config.toml
n_layer = 13
d_model = 192
n_experts = 24
experts_per_token = 3
d_expert = 64
d_shared_expert = 192
activation = "gelu"
moe_layers = [0, 1, 2, 3, 4, 5, 6, 7, 8, 9, 10, 11, 12]
router_score = "sigmoid"
normalize_top_k = true
routed_scale = 1.0
balance_loss = 0.000556
balance_bias = true
init_std_router = 0.0102
lr_router = 0.000714
n_head = 3
n_kv_head = 1
head_dim = 64
vocab_size = 2048
norm = "layernorm"
norm_place = "pre"
norm_eps = 1e-05
positions = "rope"
rope_base = 10000.0
rope_fraction = 0.25
qk_norm = false
attn_scale = 0.125
tie_embeddings = false
parallel_block = true
init = "uniform"
init_std_qkv = 0.0268
init_std_o = 0.0
init_std_up = 0.0268
init_std_down = 0.0
optimizer = "muon"
lr = 0.00509
lr_mult_o = 4.0
beta1 = 0.9
lr_head = 0.00384
grad_clip = 1.0
warmup_steps = 200
schedule = "wsd"
decay_fraction = 1.0
decay_shape = "linear"
final_lr_fraction = 0.0
batch_tokens = [16384, 32768, 49152]
seq_len = 256
doc_mask = false
train_tokens = 315900000
steps = 10018
dataset = "wikipedia_en"
Below are experts of layer 5 (counted from 0) of a mixture-of-experts language model. Rows are named up (a neuron's input weights, with its number), down (a neuron's output weights, with its number) and show model dimensions 0-95. Each number is 50 + 15 x the weight over its row's rms, rounded and kept within 0 to 99.
Before each expert's rows: a language model's description of what the expert responds to; "comes before" lists some tokens at least twice as common just after its tokens as in all text. This comes from a sample of Wikipedia text that the model never trained on. Tokens count by the router's weight.

# expert 12
It responds to: Prefixes and line breaks
comes before: "-", "|", "\n", "duc", "p", "al"
up10:34 73 73 37 67 39 23 56 59 46 36 58 46 69 29 39 47 49 39 39 51 52 57 51 62 23 71 45 65 79 39 69 48 63 74 78 64 47 49 56 64 71 55 64 55 29 54 75 83 39 75 67 50 42 22 20 40 66 63 27 52 24 36 62 37 53 32 29 61 68 39 65 52 60 63 58 54 63 63 59 56 51 53 24 50 51 43 40 45 53 34 39 50 67 57 48
down10:48 48 60 72 32 52 77 79 35 47 67 41 33 39 27 59 21 32 76 46 57 34 60 30 80 36 63 30 51 67 34 59 55 65 51 19 61 59 12 49 73 51 42 54 55 66 49 41 22 41 48 58 43 57 70 47 56 60 42 66 33 71 40 36 35 53 47 65 33 29 46 74 58 10 45 49 32 58 62 40 43 43 49 34 60 26 35 46 55 69 38 60 31 38 71 60
up11:33 56 49 55 66 48 32 73 54 45 64 47 35 48 74 54 72 56 28 60 65 38 46 60 36 29 55 38 28 65 33 16 70 55 68 60 48 75 49 41 65 24 51 63 51 51 44 61 52 69 19 47 72 61 35 50 62 58 36 39 46 25 55 57 50 49 42 56 75 49 65 50 33 63 67 40 48 62 44 65 48 66 51 49 56 48 17 33 40 35 52 49 56 43 47 51
down11:49 46 24 59 50 68 35 45 35 56 50 47 66 45 54 40 57 51 49 22 18 55 74 70 41 65 62 84 50 65 53 56 34 39 51 54 44 33 74 87 44 50 43 62 20 49 63 62 47 31 59 52 50 54 43 70 57 56 53 74 56 60 78 60 34 56 51 61 61 43 56 57 53 48 39 70 56 56 26 49 00 66 84 50 41 37 33 34 53 56 27 69 16 56 26 45
up12:13 48 47 65 38 54 55 36 40 54 45 29 46 42 23 62 64 44 53 61 13 75 35 55 77 38 55 41 55 44 53 44 57 52 30 71 37 43 58 66 23 55 75 47 45 45 72 59 42 32 40 63 17 39 43 55 74 40 32 38 52 69 54 65 61 49 43 51 61 21 60 31 67 37 47 53 43 63 64 59 51 52 56 49 51 51 60 40 63 46 39 52 23 57 74 30
down12:38 64 39 75 40 60 35 36 54 35 57 59 40 64 22 48 62 43 23 61 52 57 57 76 15 65 63 34 36 33 56 88 48 69 19 27 36 65 39 32 56 65 59 57 65 65 56 62 58 68 38 65 52 52 60 69 26 31 62 58 37 59 59 40 32 38 24 42 40 50 83 62 49 43 61 56 70 04 42 60 59 52 34 87 45 61 39 43 75 62 31 50 58 58 37 40
up13:56 62 60 55 69 39 49 53 78 43 44 52 38 39 54 42 56 28 49 57 58 58 61 28 22 29 73 19 51 21 39 41 60 46 56 27 47 53 50 51 40 55 56 54 83 66 83 48 48 34 46 42 31 53 34 56 47 43 44 77 40 29 49 54 47 55 87 40 66 49 28 42 31 59 68 56 68 43 71 56 50 67 32 36 27 59 59 65 42 36 40 63 49 90 60 34
down13:40 37 35 58 42 54 63 33 54 60 24 47 52 44 51 55 63 34 60 44 39 57 43 74 61 43 49 51 53 30 52 42 62 44 54 72 54 50 74 30 74 59 82 40 52 53 34 49 35 88 72 45 44 49 74 37 45 57 60 78 65 53 48 16 35 56 67 61 22 67 42 53 55 51 35 38 75 42 41 82 54 60 47 40 51 60 69 63 82 50 41 27 60 61 32 56
up14:46 48 79 63 70 51 49 75 53 79 25 49 49 67 48 47 49 72 50 56 49 35 37 33 56 31 65 22 53 65 62 42 42 44 53 44 47 57 44 36 56 45 37 46 67 40 62 60 47 34 66 43 32 56 44 49 25 43 73 15 35 50 46 51 40 38 23 48 43 47 71 53 41 66 51 38 43 57 41 47 53 69 50 50 38 43 42 70 06 43 77 50 64 74 78 65
down14:35 58 62 48 50 49 31 24 46 43 41 48 84 42 50 64 69 48 47 42 56 55 65 54 41 61 55 24 42 50 48 58 58 69 42 53 45 35 71 63 64 76 38 50 55 59 52 48 35 55 60 47 40 50 58 49 19 42 48 46 79 53 61 56 69 50 50 40 44 36 56 65 40 60 29 46 23 41 54 46 46 26 28 74 47 53 64 56 26 73 68 49 58 31 60 63
up15:68 35 36 26 30 45 85 44 54 63 49 35 39 62 37 45 62 62 58 53 59 39 55 51 44 15 75 63 45 47 75 48 31 40 50 37 79 28 34 44 21 25 44 31 58 38 43 35 37 48 28 35 60 61 72 37 53 63 43 48 47 56 33 50 39 49 66 68 57 50 48 45 50 59 39 59 42 83 53 11 47 41 48 40 68 59 54 47 51 92 66 46 71 64 51 37
down15:40 84 61 54 35 53 37 54 09 75 56 67 57 66 11 47 50 21 57 45 65 69 59 51 45 61 42 67 51 75 71 46 17 46 51 56 49 52 44 43 59 49 45 59 84 48 40 54 44 56 50 59 35 52 46 62 23 42 50 28 75 51 53 51 32 62 35 38 54 34 33 67 46 42 52 28 49 38 32 72 49 86 46 54 34 44 54 51 56 44 38 66 55 37 57 33
up16:60 52 59 69 45 48 25 54 34 36 58 69 62 78 53 22 61 53 71 38 74 27 54 64 67 51 51 42 21 43 43 71 59 26 72 50 63 43 60 54 39 41 56 35 53 39 55 67 39 46 75 12 52 39 69 30 37 48 53 38 60 23 27 44 36 49 76 46 47 31 36 69 39 61 50 38 62 42 33 57 69 28 53 50 48 50 54 19 56 31 57 47 47 46 57 65
down16:81 33 29 49 46 13 33 48 26 47 59 54 36 76 29 50 22 76 49 63 27 56 44 46 24 12 63 48 36 35 64 46 39 49 17 42 78 67 56 50 64 57 47 76 39 53 77 55 76 72 53 57 65 50 24 60 72 43 46 61 34 64 50 17 72 37 45 77 57 47 48 26 61 30 20 57 60 52 40 25 41 76 50 58 50 53 33 58 38 51 56 41 49 67 36 39
up17:56 29 60 45 60 56 41 28 79 40 72 71 20 52 24 49 36 58 51 40 87 75 82 25 39 80 49 24 69 39 31 46 54 47 57 41 44 43 37 58 49 64 58 56 58 51 58 72 50 86 53 48 34 60 27 44 86 78 48 45 78 41 18 45 38 53 43 42 24 25 50 53 64 42 52 52 57 61 48 49 31 54 46 66 61 15 58 34 43 57 65 68 54 61 44 75
down17:36 39 35 50 64 34 46 64 67 62 66 31 25 36 56 46 60 40 35 56 75 45 50 53 56 26 62 36 76 34 56 53 42 33 59 58 68 54 45 39 53 49 45 43 52 45 52 36 26 48 52 61 54 37 54 76 48 38 77 66 33 54 34 57 88 32 45 24 60 60 28 46 93 59 62 49 98 46 38 41 49 48 19 76 63 50 36 52 44 58 39 20 56 50 42 39
up18:44 53 46 63 62 53 44 61 74 63 89 43 46 58 38 51 82 40 40 68 50 60 45 40 42 63 37 53 39 20 56 53 45 57 50 61 53 38 60 43 44 48 58 69 48 49 45 32 30 30 37 55 19 65 41 31 29 73 59 42 61 45 69 70 54 75 57 06 29 45 71 47 39 53 56 51 61 20 41 36 58 52 59 68 59 51 65 27 47 78 63 20 41 35 57 49
down18:50 61 30 55 46 46 52 53 60 31 41 59 79 55 50 50 54 61 39 50 59 48 61 46 24 32 25 25 52 53 32 17 55 44 59 72 47 50 65 31 34 40 77 41 25 58 66 68 49 45 63 44 44 75 62 76 70 64 47 64 67 46 56 66 68 43 54 25 43 37 39 77 80 53 74 32 27 70 60 38 63 61 59 24 42 42 46 60 60 36 28 86 62 47 53 51
up19:30 76 19 47 63 60 52 59 74 32 53 48 36 76 68 43 30 36 53 55 43 51 19 45 40 65 71 35 46 33 68 47 60 46 35 37 41 44 27 79 40 37 50 42 29 56 51 68 57 59 58 48 64 42 58 14 61 30 61 55 61 26 40 45 56 64 70 61 27 62 39 51 54 59 46 73 46 18 71 59 43 35 60 42 83 58 79 48 28 52 49 32 59 54 57 36
down19:48 56 60 66 37 73 30 66 31 38 58 68 47 36 76 73 53 24 54 50 15 51 36 49 46 46 54 47 54 63 54 22 50 64 47 72 41 46 57 51 30 63 85 56 40 49 31 49 33 52 50 57 43 24 32 79 46 46 39 53 39 42 22 25 69 78 53 61 59 42 58 42 51 45 09 47 38 42 40 17 56 42 47 38 37 49 39 60 67 19 39 26 40 68 62 49
up20:51 43 53 50 64 25 48 26 67 70 66 40 59 82 50 35 48 44 61 58 40 68 26 55 55 61 43 43 85 51 37 30 45 46 54 55 61 82 50 49 33 45 51 37 52 45 53 55 45 20 56 21 51 40 60 52 74 69 35 54 38 10 24 57 60 60 60 26 41 72 48 47 44 48 48 36 08 79 36 38 53 54 46 20 55 70 54 37 50 50 50 51 57 69 38 58
down20:38 62 76 11 47 46 46 44 52 42 32 43 57 22 29 74 42 53 20 60 24 33 57 48 72 39 44 55 47 62 62 28 56 35 41 47 44 42 42 63 73 57 30 63 77 31 29 75 64 18 84 68 67 35 38 47 36 52 37 32 39 34 83 62 43 31 76 72 49 44 46 46 45 24 43 87 40 58 44 31 67 44 58 55 68 50 67 38 44 70 61 33 44 50 72 57

# expert 2
It responds to: Prepositions and conjunctions
comes before: " the", " a", " ", " 19", " his", " an"
up0:39 37 41 76 80 33 27 65 58 43 66 73 41 63 32 59 39 45 43 44 75 43 42 43 25 61 30 66 47 40 66 50 33 41 64 31 28 64 62 60 46 48 45 38 82 45 28 33 44 38 45 36 49 46 49 32 54 65 46 41 66 59 65 30 56 72 47 45 56 69 48 76 41 38 47 63 48 64 59 42 69 58 42 39 57 27 27 48 64 76 96 52 67 33 58 50
down0:55 71 53 44 59 39 52 53 45 19 44 29 50 62 49 11 78 35 56 61 60 27 32 41 50 44 46 69 59 37 88 58 45 27 29 62 47 35 55 71 46 48 44 60 38 35 64 57 41 52 30 39 39 64 55 55 61 74 31 53 64 68 52 71 60 23 52 35 64 71 68 03 43 74 24 48 82 42 50 62 59 49 38 47 69 28 42 47 74 63 30 42 69 52 65 56
up1:50 56 53 69 64 64 55 32 39 70 29 26 59 39 56 45 75 54 56 34 65 70 59 67 44 31 54 48 50 48 60 59 44 45 61 46 33 39 54 36 45 88 48 48 25 51 30 52 46 58 47 33 29 65 68 57 34 54 52 36 37 59 52 59 41 38 56 46 76 48 42 33 40 12 62 28 40 52 37 26 59 41 53 54 37 44 41 42 55 31 27 69 64 71 44 89
down1:57 42 59 48 24 74 58 53 46 52 51 20 60 48 53 54 61 25 73 21 71 76 48 78 49 37 59 51 54 48 27 36 39 46 50 64 62 45 85 39 59 58 45 48 44 34 59 47 44 45 72 48 49 66 71 57 29 41 72 55 59 50 32 46 41 53 27 70 41 59 41 55 59 47 94 60 29 79 45 39 52 64 32 48 66 26 58 52 55 57 41 41 49 61 67 70
up2:78 35 69 71 39 43 58 68 44 46 34 46 47 47 39 57 51 74 47 25 74 53 83 83 38 77 44 53 97 40 30 53 64 31 50 38 51 48 51 14 49 66 54 47 56 49 62 69 52 40 44 25 45 21 44 44 45 74 52 39 65 56 49 65 58 59 55 50 60 45 41 61 65 50 26 72 50 59 26 67 44 45 64 18 48 44 72 34 57 73 41 38 48 27 47 23
down2:05 55 49 48 65 44 39 58 60 52 37 53 87 50 08 39 49 52 49 57 31 68 63 33 45 32 70 58 34 60 81 25 72 55 52 54 56 48 50 49 42 17 54 54 73 37 32 36 81 21 41 45 43 83 58 51 42 38 52 33 57 39 69 57 58 42 32 61 29 57 73 45 53 39 46 38 46 40 63 56 51 57 69 62 44 49 25 51 66 52 60 39 48 30 27 47
up3:79 69 71 44 36 61 50 46 64 63 12 74 34 38 68 43 39 51 59 62 55 55 19 51 73 61 64 63 52 85 44 60 68 36 55 67 49 35 48 40 10 41 23 52 64 53 49 58 42 39 57 57 57 47 46 33 50 79 43 54 42 56 37 50 73 65 36 41 34 76 26 80 29 53 51 40 57 52 55 75 67 59 34 12 74 51 34 50 49 63 45 36 59 51 56 41
down3:53 60 29 36 38 40 45 54 76 31 45 65 37 55 52 39 42 51 57 19 83 25 79 54 67 56 31 51 66 28 73 21 28 80 40 26 48 31 49 62 70 65 29 71 18 63 73 51 58 71 26 64 57 55 36 75 48 65 25 18 48 33 87 53 60 47 51 38 32 53 55 46 29 39 57 21 75 45 58 32 46 67 50 57 61 63 63 58 72 40 31 54 19 61 53 52
up4:56 53 66 46 44 31 57 58 40 72 51 43 48 79 52 56 59 43 63 62 80 29 65 67 54 41 41 54 34 65 57 43 33 62 60 37 24 42 69 38 36 48 69 40 40 51 36 56 57 62 88 29 50 28 46 46 44 41 87 39 63 68 52 69 43 16 61 48 54 73 41 29 46 23 74 35 60 41 38 35 52 48 48 63 53 56 39 57 49 40 32 43 56 67 71 63
down4:02 33 33 75 50 51 47 58 49 40 49 55 66 64 53 59 48 68 39 23 48 24 52 59 72 40 42 31 85 38 55 50 67 21 51 40 37 69 58 42 63 44 38 27 38 49 42 30 53 62 37 50 62 35 49 55 53 79 78 61 60 58 70 63 46 62 33 62 74 13 23 62 72 59 52 57 11 61 29 49 33 50 49 52 88 57 34 49 68 58 37 72 56 70 71 47
up5:35 22 57 15 28 64 33 69 61 63 49 49 44 47 56 26 59 57 42 37 47 74 62 77 48 36 61 77 53 41 14 83 42 18 46 28 31 31 66 39 52 50 70 32 54 32 53 34 53 63 58 60 50 58 43 31 24 47 60 34 61 52 64 54 54 32 48 54 81 37 30 77 25 54 84 68 49 49 63 57 41 35 47 32 51 41 44 42 57 63 66 53 74 55 49 65
down5:13 53 70 53 44 35 11 47 30 41 53 34 26 46 66 42 71 39 63 60 59 70 48 32 33 38 32 50 46 42 75 50 56 56 33 42 40 53 63 42 59 63 44 32 74 42 33 68 41 46 36 44 62 61 41 43 35 53 71 45 41 67 70 64 55 55 41 68 24 56 36 42 06 29 54 74 27 47 67 41 41 53 31 41 50 95 31 22 40 44 60 38 61 49 73 66
up6:21 45 50 65 64 39 48 20 45 47 49 52 81 34 24 46 54 70 48 49 45 53 46 24 46 52 42 25 52 18 36 58 32 64 40 67 78 46 62 47 69 59 45 49 66 61 33 37 66 67 58 49 56 62 53 67 65 47 46 37 42 59 32 53 45 42 55 53 58 28 34 26 63 44 35 55 43 81 56 50 82 97 68 66 51 57 68 62 42 46 39 49 55 36 51 39
down6:11 48 58 56 70 84 53 66 41 50 65 61 60 63 55 55 57 50 49 54 59 39 20 99 48 36 49 74 39 33 66 73 83 42 54 72 55 57 46 47 29 68 46 48 36 63 57 47 51 34 35 80 58 47 32 41 58 42 66 42 62 40 40 63 55 70 40 54 61 56 59 87 51 68 73 40 39 49 27 70 47 50 06 34 32 47 48 58 22 66 53 41 37 55 46 38
up7:78 55 60 36 66 55 45 66 57 25 61 63 32 46 52 82 74 29 24 71 47 42 44 51 53 55 52 61 44 22 55 41 20 33 49 43 54 42 72 36 53 48 33 29 35 83 30 59 53 53 50 39 50 57 54 38 53 23 53 55 65 32 49 62 58 24 32 66 40 55 35 42 69 67 72 46 59 32 55 39 27 49 34 53 46 15 43 20 47 65 63 47 47 28 46 51
down7:77 44 31 34 45 63 69 51 68 65 43 41 56 62 58 83 21 61 60 79 55 65 27 50 40 57 47 62 40 62 49 34 26 54 52 71 37 68 63 37 46 42 48 47 52 40 60 45 38 30 34 63 38 57 55 58 69 48 25 44 18 61 42 60 54 66 39 62 49 48 34 48 52 40 30 42 59 60 45 44 48 55 17 55 60 53 69 45 75 35 52 41 49 59 38 51
up8:52 38 61 29 50 74 60 45 59 78 37 72 66 36 48 61 67 40 53 33 56 44 75 47 58 62 30 60 41 59 44 49 66 59 28 80 53 34 37 48 32 59 51 41 29 54 50 22 70 55 29 63 42 57 44 78 52 60 62 67 47 30 74 33 21 44 49 71 36 59 59 50 50 57 46 31 23 40 40 50 66 46 45 23 44 35 68 65 60 03 21 64 47 69 47 33
down8:68 65 37 51 50 43 43 56 56 50 37 48 33 57 70 43 52 59 36 70 58 55 34 47 42 67 35 70 65 73 56 40 59 39 69 45 47 45 54 44 52 32 55 54 75 40 29 24 39 52 38 54 32 45 43 30 32 56 72 63 33 77 55 31 32 43 71 50 28 44 78 53 53 22 31 31 77 57 61 31 21 31 36 65 70 57 47 34 48 71 62 70 84 62 65 58
up9:83 45 69 78 56 40 21 49 65 51 34 85 43 54 59 23 28 51 31 28 47 32 49 32 33 34 53 27 57 61 50 52 62 42 69 44 56 36 32 53 62 42 20 67 60 68 27 61 59 45 54 11 49 45 61 48 66 44 53 48 38 27 37 34 54 56 60 57 44 38 29 60 54 68 26 47 44 57 47 62 60 42 48 43 60 49 61 40 17 63 32 43 53 75 53 52
down9:73 57 26 68 60 42 59 34 58 42 55 52 45 44 43 53 77 36 56 50 68 62 46 27 61 62 43 18 50 36 35 42 53 70 35 65 53 24 37 49 63 67 67 45 51 57 38 56 43 57 49 67 34 67 38 57 41 55 35 40 49 63 43 66 45 72 64 29 29 28 32 33 63 28 52 77 24 51 59 47 69 49 42 36 40 21 73 65 87 61 49 63 50 72 33 40
up10:54 54 37 54 59 65 47 64 56 51 35 35 55 63 41 76 70 73 59 41 71 22 31 57 34 58 69 63 13 45 41 60 47 56 47 43 34 54 37 41 69 26 46 25 67 53 51 50 44 43 32 87 63 52 62 50 44 64 66 61 32 39 44 30 64 31 48 62 47 19 76 15 40 34 53 38 60 56 41 65 25 56 70 55 45 29 49 47 43 47 49 74 58 63 63 53
down10:62 53 47 25 47 36 52 32 46 57 54 32 52 48 55 21 73 56 68 42 48 56 59 46 36 55 51 28 55 70 52 55 26 42 63 44 47 40 40 38 49 48 48 51 39 38 64 55 62 46 65 56 56 57 53 44 34 59 21 55 54 54 63 54 39 64 07 32 38 29 46 55 33 61 59 59 56 36 69 70 26 50 56 72 21 50 50 56 52 58 77 74 35 68 12 74

# expert 14
It responds to: Table cell pipes
comes before: "\n", " ", " 1", " 0", " 2", " 3"
up0:43 59 52 58 45 63 60 62 49 46 32 35 49 57 59 74 41 54 82 65 62 62 49 79 44 57 66 44 47 58 26 57 52 37 29 57 22 25 60 46 52 47 26 68 31 56 65 63 78 63 44 57 49 62 56 55 40 41 45 46 51 58 24 38 51 62 42 65 44 26 40 37 66 59 36 49 69 45 44 51 18 43 33 26 45 58 53 71 64 25 52 24 51 40 75 27
down0:99 38 45 75 68 46 26 33 52 68 64 46 52 71 64 59 52 44 55 34 26 24 41 21 65 54 50 26 36 52 57 37 47 52 57 38 75 29 12 37 62 46 51 50 62 43 56 32 31 65 54 62 76 71 40 49 69 47 45 56 51 66 61 61 89 61 38 20 65 68 34 43 59 65 38 50 55 42 50 38 44 46 45 49 50 52 48 45 57 57 22 44 45 55 56 57
up1:74 24 64 39 45 49 42 37 82 61 58 26 47 83 54 52 56 47 74 56 61 29 70 86 49 61 50 49 53 38 41 46 77 27 69 57 44 46 64 44 58 48 37 24 43 42 36 32 52 64 61 42 53 47 49 60 58 63 31 56 44 43 69 60 47 53 50 71 41 39 64 68 49 68 35 44 65 39 41 30 33 60 72 43 49 78 49 50 62 26 62 28 57 32 31 42
down1:55 61 43 63 54 38 37 53 47 39 54 53 60 44 43 49 65 71 24 46 30 95 26 41 39 47 41 58 29 60 34 32 52 39 59 28 74 71 45 71 61 61 42 27 67 30 69 43 52 27 67 59 68 48 53 64 63 76 60 57 83 78 46 78 42 49 62 44 77 47 60 50 33 39 79 59 23 68 52 31 49 56 62 54 70 34 53 57 31 63 41 62 32 35 23 45
up2:42 47 34 36 51 51 65 60 54 66 32 57 28 56 24 60 31 41 57 66 26 53 55 41 68 30 67 45 63 53 50 48 48 35 66 67 29 40 49 71 38 34 43 64 61 68 47 39 48 50 44 46 42 37 47 48 49 59 26 46 56 51 28 71 55 76 43 46 51 52 43 58 51 48 14 61 65 29 60 73 41 61 31 27 35 58 69 49 50 29 62 32 40 72 60 52
down2:54 56 63 50 44 19 48 39 73 24 38 48 73 57 41 53 51 68 19 28 42 59 34 36 61 27 70 58 56 76 37 17 74 78 07 62 31 52 53 45 38 55 46 45 30 50 56 59 43 52 51 57 40 77 37 70 57 53 70 56 45 36 56 68 49 56 47 74 36 85 45 47 46 48 43 42 53 51 43 48 51 42 43 36 45 39 27 58 60 30 50 39 55 49 37 66
up3:42 53 53 49 49 63 51 53 47 58 67 49 67 43 20 52 77 50 33 44 40 41 90 47 41 65 55 62 58 43 55 52 42 35 31 37 69 33 50 62 49 67 56 82 58 48 47 26 62 33 13 65 44 35 24 36 46 69 68 59 60 57 59 68 59 35 68 46 35 84 39 67 55 28 63 60 51 68 14 55 48 54 45 85 42 48 58 23 64 32 65 39 36 74 63 67
down3:65 34 55 44 63 60 51 63 55 53 54 53 59 52 83 34 27 58 52 69 20 44 44 80 53 62 73 27 61 49 53 48 77 36 59 54 68 59 28 57 53 55 27 35 62 51 50 59 36 51 48 50 52 31 56 72 52 61 48 26 26 36 74 68 55 25 53 27 48 64 66 59 53 56 54 53 30 61 35 38 31 39 62 50 70 35 49 68 61 39 32 35 54 36 43 36
up4:76 39 59 36 56 51 62 40 77 57 41 34 39 39 73 56 69 58 41 43 38 63 48 69 53 54 75 60 51 52 50 72 73 26 62 63 57 61 63 38 39 59 41 40 56 49 51 52 29 35 50 53 33 43 64 46 40 69 48 42 58 67 51 50 99 24 00 42 59 75 52 59 60 41 53 44 17 33 57 53 40 39 32 29 16 35 60 40 19 40 39 26 61 64 42 37
down4:49 56 26 74 39 54 86 44 29 48 56 55 10 33 50 52 39 30 39 52 50 45 55 32 56 48 50 49 50 46 39 60 90 70 65 30 37 46 43 51 58 45 46 71 48 41 62 52 92 32 60 39 43 67 71 27 52 62 72 47 50 62 38 31 25 48 45 35 54 73 58 47 29 39 47 37 34 83 76 38 47 30 44 45 31 52 32 64 76 65 55 46 60 26 57 74
up5:67 54 61 45 36 62 59 41 57 54 65 71 37 55 41 56 41 67 35 63 63 58 43 65 87 34 38 43 68 29 82 50 44 56 66 52 25 50 58 40 50 54 21 46 66 51 37 38 43 48 42 39 61 72 54 37 57 35 36 62 57 33 41 42 58 58 31 45 59 48 56 49 41 28 65 38 48 53 30 62 35 46 54 51 81 35 49 59 47 57 42 62 47 65 76 69
down5:73 71 61 48 33 55 57 53 53 35 45 35 41 46 69 52 64 79 52 32 40 48 46 41 47 51 70 56 64 76 93 44 33 42 54 43 49 41 71 48 86 32 38 72 43 42 77 31 39 59 70 51 45 63 35 60 36 35 30 68 65 38 48 62 56 52 58 57 63 71 61 54 63 38 53 39 42 53 47 68 35 53 53 39 42 38 35 73 66 30 58 68 38 34 26 52
up6:48 75 54 33 48 31 59 49 67 52 31 46 69 43 68 64 56 48 46 42 70 63 42 47 68 58 48 61 32 45 18 58 51 60 24 55 37 21 37 58 77 49 53 42 36 54 52 67 35 09 45 79 60 76 32 41 55 29 64 54 47 37 72 68 46 30 16 79 57 59 56 71 31 71 73 34 42 33 43 37 54 69 83 37 85 38 34 56 74 61 34 60 54 25 51 39
down6:39 47 41 58 59 44 68 58 45 63 23 71 42 29 47 77 14 55 23 23 78 85 54 36 38 72 67 84 59 48 47 43 66 41 53 61 31 61 16 42 88 53 39 49 35 02 83 53 59 53 68 50 25 37 32 40 54 53 46 61 29 56 56 47 55 51 40 49 45 46 57 69 39 49 51 28 62 44 61 34 52 56 66 42 57 50 36 68 28 51 46 51 51 54 53 67
up7:60 50 82 50 71 30 40 55 57 49 54 36 49 39 59 58 38 69 78 32 45 59 62 44 85 53 41 60 54 46 34 68 51 40 26 67 54 29 56 45 34 23 59 64 58 35 35 02 45 51 64 26 61 45 38 26 46 51 76 54 48 62 64 53 69 47 33 52 56 45 53 47 24 51 16 36 49 38 64 55 37 86 76 25 60 26 55 31 70 75 45 46 60 52 59 20
down7:43 49 46 57 87 43 47 55 60 53 36 52 46 49 49 63 52 43 65 30 38 46 62 52 51 53 52 30 64 79 57 57 65 66 32 57 31 08 08 47 35 48 61 57 34 54 54 60 53 31 67 44 70 53 58 54 75 42 50 38 63 59 48 60 16 50 23 59 32 60 55 38 64 79 45 52 59 59 36 32 55 48 40 46 60 54 49 53 46 50 50 26 47 53 66 45
up8:39 19 59 31 75 22 29 47 27 46 35 37 45 28 66 59 58 55 49 40 33 42 51 40 58 48 67 56 65 38 27 69 56 32 52 36 63 40 29 45 31 51 37 99 51 50 53 40 54 44 44 45 38 44 32 55 43 49 62 62 59 39 27 57 54 61 33 50 56 60 26 63 55 54 71 60 46 62 75 64 68 22 52 45 52 43 52 60 38 28 45 22 52 32 41 73
down8:42 26 58 63 33 49 45 47 35 47 42 83 60 64 60 54 50 58 56 54 62 44 38 51 29 63 52 63 26 31 61 44 41 34 38 46 50 53 50 51 61 57 83 63 48 46 50 21 23 44 50 44 35 41 86 53 73 33 69 47 41 88 71 52 77 33 74 59 40 36 52 46 32 58 42 64 68 68 38 66 38 54 53 36 67 66 41 36 61 35 46 48 28 53 42 20
up9:39 52 39 54 39 45 43 33 45 15 42 40 54 79 32 30 62 65 64 47 25 51 36 63 38 68 57 42 65 74 61 46 59 38 28 55 65 75 47 48 54 44 40 72 50 65 52 69 54 58 58 28 26 52 52 54 61 57 45 70 73 25 55 43 72 20 40 42 37 45 44 26 44 65 58 59 40 73 78 38 57 72 67 36 52 48 60 38 66 27 57 39 30 67 65 42
down9:28 33 50 54 46 59 59 48 40 52 70 68 62 46 86 59 18 81 43 46 46 37 41 37 63 39 60 54 56 56 62 81 41 26 43 20 10 49 27 84 45 70 61 68 39 60 32 65 52 50 38 39 69 49 48 42 37 49 32 59 45 42 21 57 64 51 65 76 73 44 71 53 39 48 41 29 62 26 49 46 45 37 76 53 41 46 54 31 45 66 61 52 47 63 34 46
up10:41 26 44 29 43 48 50 14 43 52 38 69 67 48 35 47 67 83 72 71 47 60 33 52 57 71 36 45 37 36 51 75 64 31 53 31 56 83 43 44 31 45 69 38 47 48 66 31 52 59 45 58 48 17 54 36 50 52 77 39 64 54 65 35 49 48 54 63 33 34 64 29 58 51 53 41 46 54 13 56 33 30 24 41 66 59 55 48 33 51 28 39 24 53 67 35
down10:25 33 87 46 43 77 63 46 44 46 31 57 43 47 19 37 68 57 59 53 46 63 58 58 19 51 48 40 72 60 44 62 35 57 39 79 16 51 48 53 40 42 74 36 53 64 43 75 37 63 45 78 36 66 45 68 47 36 39 46 55 65 57 49 66 46 46 60 53 45 70 71 57 42 60 25 44 38 56 67 56 81 59 32 64 17 62 49 35 53 61 76 59 59 13 21